Experts of a small language model: a variant of Adam for the experts, 8780 steps.
Below are experts of layer 5 (counted from 0) of a mixture-of-experts language model. Rows are named down (a neuron's output weights, with its number) and show model dimensions 0-127. Each number is 200 + 30 x the weight over its row's rms, rounded and kept within 0 to 999.
Before each expert's rows: "comes before" lists some tokens at least twice as common just after its tokens as in all text. This comes from a sample of Wikipedia text that the model never trained on. Tokens count by the router's weight.

# expert 84
comes before: "\n", " ", " 0", " 1", " —", " 2"
down0,249,262,260,185,146,204,178,264,182,196,210,142,247,219,211,160,211,217,196,191,209,226,190,204,193,244,178,184,231,229,212,202,239,206,228,169,143,246,212,237,179,205,233,224,195,214,144,168,147,209,216,236,148,218,183,158,152,225,209,238,204,229,211,218,248,201,204,241,248,222,252,223,216,182,136,192,229,154,196,207,207,194,174,204,186,228,250,217,233,174,181,203,187,203,235,183,166,201,217,203,198,184,219,160,236,204,239,169,130,152,215,242,188,179,209,192,201,243,184,196,226,221,171,179,159,222,209,161
down1,182,152,192,218,192,186,164,149,192,186,247,232,188,201,180,174,184,197,259,227,163,206,218,151,190,261,167,187,279,206,203,180,203,236,238,225,154,190,204,198,201,188,175,223,232,170,228,192,141,211,222,228,169,204,229,193,225,192,180,175,191,143,257,186,186,231,152,205,216,176,170,223,189,169,231,134,136,250,203,176,190,183,228,166,201,185,201,206,241,184,198,227,180,233,184,262,205,267,197,223,196,232,230,171,188,176,199,186,222,212,208,181,182,193,252,180,242,186,213,145,224,239,188,219,253,213,151,238
down2,210,220,138,224,202,180,202,210,194,234,178,225,156,166,250,199,232,191,199,177,163,201,230,177,178,176,195,224,211,196,169,237,242,189,213,220,177,204,207,220,220,222,270,230,228,205,213,161,230,224,162,189,174,162,196,222,179,186,229,201,223,240,204,242,189,160,214,156,175,174,238,247,158,162,216,185,112,208,192,156,267,168,143,181,180,200,158,201,212,269,132,161,177,197,186,211,222,201,182,190,191,255,154,190,181,237,174,210,170,181,144,205,214,176,224,189,229,166,128,229,208,219,176,211,197,184,209,192

# expert 22
comes before: " the", " a", " be", " his", " its", " an"
down0,171,208,210,227,175,202,222,243,200,188,232,148,212,190,212,216,191,193,264,187,219,225,212,171,204,243,212,201,245,198,238,227,165,202,190,193,182,253,171,165,198,189,220,186,195,203,223,201,121,172,164,101,164,199,174,156,172,205,254,255,188,233,179,192,149,157,179,231,198,167,249,177,219,255,197,235,187,239,179,266,181,172,181,236,214,228,204,178,190,212,185,159,187,223,213,188,211,203,185,247,150,212,158,243,249,233,213,129,252,198,190,152,212,198,188,190,215,218,221,199,189,216,232,208,211,198,227,193
down1,220,245,186,199,212,186,195,170,193,131,268,219,172,226,113,185,226,181,185,218,189,260,170,187,180,224,212,205,233,223,225,200,204,267,189,231,247,211,172,255,199,153,217,214,222,222,220,177,217,185,167,177,187,186,155,197,220,207,197,142,199,202,251,197,168,230,230,214,228,183,198,210,153,218,234,197,169,193,225,160,255,144,190,178,151,179,221,282,172,178,250,231,176,183,201,217,159,215,212,185,196,222,192,220,142,171,218,175,183,184,183,237,197,180,243,186,181,235,234,220,185,233,183,195,206,223,248,170
down2,195,186,222,215,218,199,233,248,168,206,222,167,196,144,238,166,216,224,187,190,212,213,265,199,214,182,178,180,165,149,170,177,160,146,152,225,138,260,193,249,203,247,193,242,192,158,223,195,180,237,252,176,195,237,223,143,156,209,211,214,223,213,226,138,208,205,206,211,210,193,188,230,247,176,219,177,166,177,214,183,201,204,217,169,234,274,252,160,258,220,211,132,170,195,180,167,197,176,190,216,220,208,207,211,221,190,170,168,266,223,211,223,214,187,182,168,197,214,224,192,187,254,172,195,177,166,187,189

# expert 83
comes before: "\n", " ", "-", " 0", " 1", " 3"
down0,211,206,151,192,193,222,151,168,225,198,196,164,186,166,217,189,213,150,204,243,198,195,197,162,208,170,228,223,251,170,202,186,228,179,240,237,179,197,192,158,179,178,261,237,180,204,181,177,160,197,225,192,175,199,234,156,260,167,201,173,221,173,189,189,158,156,184,176,252,217,213,322,218,193,178,155,195,157,193,209,171,205,211,209,177,222,169,162,230,194,206,245,231,102,235,213,221,218,208,206,218,177,195,204,189,197,166,191,202,195,171,199,163,154,199,198,159,201,174,258,217,214,178,258,184,219,236,193
down1,216,177,240,181,230,123,171,184,169,179,197,146,154,213,189,193,223,219,179,200,221,193,142,219,211,224,222,245,137,164,208,197,167,170,204,220,208,193,166,185,201,246,244,179,180,187,210,171,203,215,148,164,184,205,164,222,190,238,231,255,251,235,215,219,213,184,229,270,210,188,198,159,224,222,162,198,225,192,170,226,180,178,171,263,232,223,224,172,210,184,247,174,196,175,230,162,138,186,268,203,205,179,167,195,217,208,233,232,166,203,200,237,227,208,227,252,182,252,214,205,256,193,156,207,224,222,229,202
down2,197,195,179,219,206,198,200,159,226,224,138,206,209,173,198,244,208,150,196,230,208,181,215,216,201,222,159,258,194,209,260,235,155,207,158,235,271,183,192,286,200,165,188,215,181,177,172,221,184,204,184,196,196,206,144,204,228,216,177,242,282,209,204,215,156,243,192,232,192,241,160,188,162,204,219,183,214,186,172,169,201,204,185,197,191,213,155,236,172,211,230,174,207,210,165,176,189,195,193,185,183,147,143,200,139,214,209,251,195,177,212,247,201,196,248,172,201,227,212,202,243,126,200,214,226,132,211,199

# expert 58
comes before: "\n", " ", " 0", " 1", " 3", " 2"
down1,148,181,215,192,151,241,210,236,194,188,219,212,150,181,206,168,228,165,163,242,241,161,233,141,213,177,202,232,216,195,158,211,198,182,247,192,194,209,251,247,178,170,211,156,168,206,201,230,193,177,215,214,189,138,200,249,237,158,209,214,196,144,199,211,187,210,236,179,168,249,231,221,202,184,223,189,191,245,216,203,244,186,235,229,159,173,198,197,245,201,182,240,188,246,178,256,189,260,207,212,201,171,184,227,118,213,166,166,208,247,198,177,248,159,212,140,215,172,211,197,214,174,191,211,211,224,153,166
down2,173,213,159,186,188,240,210,190,231,181,208,200,191,217,208,206,184,229,221,150,213,207,169,223,260,229,237,196,166,196,167,208,160,217,195,190,154,165,239,208,178,237,162,210,243,168,243,179,239,197,176,164,242,199,208,215,153,175,228,232,157,182,200,262,242,203,217,212,171,175,118,164,221,200,216,172,168,203,245,231,223,190,163,202,206,235,203,147,156,170,191,187,137,249,166,167,166,190,238,225,210,169,221,181,224,275,219,236,213,197,194,218,196,124,213,177,205,170,192,181,220,222,260,163,199,226,185,187
down3,181,262,184,179,176,182,198,191,250,249,214,173,201,208,175,217,184,199,242,221,179,213,152,208,202,195,201,179,218,154,206,217,205,206,208,192,255,232,216,286,207,202,160,205,235,214,231,174,192,233,177,167,176,164,198,231,238,205,198,262,230,213,193,267,206,204,237,205,269,239,169,242,166,223,241,227,248,187,146,171,233,214,140,144,217,177,182,215,188,198,220,162,244,210,162,233,198,205,216,174,159,163,187,212,164,214,237,218,248,206,238,246,216,173,184,172,176,174,214,158,231,221,240,168,205,231,208,184

# expert 24
comes before: " the", " a", " his", " be", " this", " its"
down3,178,191,193,220,219,179,214,166,192,204,201,210,237,242,202,185,182,122,219,210,213,206,170,199,212,169,194,191,186,238,224,179,230,150,186,227,194,219,228,213,184,113,217,212,238,160,238,184,194,207,209,203,184,231,169,209,206,188,182,157,188,178,201,215,169,194,229,190,179,179,259,263,214,157,188,220,153,203,274,225,202,180,190,218,178,194,192,172,249,195,210,214,250,159,181,206,198,249,207,217,213,143,213,225,243,259,204,138,215,232,182,185,203,146,162,174,261,222,244,259,181,224,204,198,283,221,230,211
down4,186,226,216,240,206,211,239,188,227,153,153,247,167,233,197,214,209,214,192,192,196,180,222,163,178,184,280,216,189,171,240,181,142,205,216,152,208,173,162,209,164,174,203,229,165,202,160,211,204,162,166,196,240,114,149,195,191,216,228,188,167,227,209,173,208,251,175,227,212,166,220,154,234,204,200,221,216,244,215,158,187,113,148,239,225,180,143,162,168,166,217,185,205,154,185,220,219,202,241,171,182,239,165,190,197,150,189,245,199,186,199,168,169,207,193,197,213,205,201,216,241,217,217,206,230,234,235,187
down5,160,195,225,213,191,266,188,128,250,221,272,185,167,221,218,180,196,171,194,223,217,179,162,153,195,216,174,217,204,155,232,202,186,192,271,208,175,209,224,292,188,218,233,264,230,192,213,212,175,178,190,186,249,175,210,133,184,220,226,211,197,216,213,235,208,173,224,175,239,122,226,150,209,193,220,210,179,198,199,209,176,196,241,222,241,195,232,144,177,200,202,181,240,198,182,197,207,170,219,208,204,225,194,210,204,181,245,234,186,174,161,188,195,174,153,139,170,197,191,159,204,195,219,184,234,200,256,205

# expert 32
comes before: " the", " a", " his", " The", " by", " In"
down0,246,227,171,182,184,183,235,195,202,160,212,225,224,208,169,200,187,250,209,184,184,220,194,195,257,160,225,215,276,165,239,211,209,193,178,214,190,164,197,215,222,162,181,302,263,191,205,213,198,208,191,150,176,178,198,224,193,224,252,182,209,211,177,233,130,213,244,191,187,175,184,173,219,183,208,236,214,208,195,142,218,221,178,262,211,191,229,216,156,186,252,132,199,191,179,218,165,198,225,181,201,150,159,227,193,217,170,199,208,170,124,254,208,169,257,211,174,217,191,183,198,172,221,186,190,188,196,162
down1,176,215,198,184,253,220,202,224,214,169,275,186,189,250,191,219,168,224,221,162,208,146,222,226,112,171,194,266,186,205,186,190,247,199,142,217,177,199,220,217,216,233,182,226,203,206,261,214,256,201,195,173,183,178,238,187,197,233,171,203,268,208,231,195,169,196,255,169,184,208,199,181,191,210,172,199,209,191,232,194,232,234,199,180,192,216,142,205,228,204,227,183,233,223,221,196,216,199,197,210,246,192,214,211,204,166,245,198,215,240,188,175,242,199,239,129,245,158,182,126,160,203,165,168,167,176,228,171
down2,221,170,214,202,221,240,177,184,207,193,203,199,207,212,206,233,242,183,195,223,252,159,140,211,226,237,209,188,204,198,233,202,246,228,193,183,228,154,156,152,188,140,163,178,225,199,188,205,201,222,162,222,189,206,184,244,191,211,193,168,186,209,211,226,287,201,236,190,178,143,153,170,178,254,240,221,197,259,179,188,222,173,213,230,263,223,193,154,246,284,180,199,176,182,151,187,230,197,198,189,205,150,207,219,206,276,190,157,208,209,231,213,183,220,224,148,228,197,200,202,171,212,176,230,227,242,187,161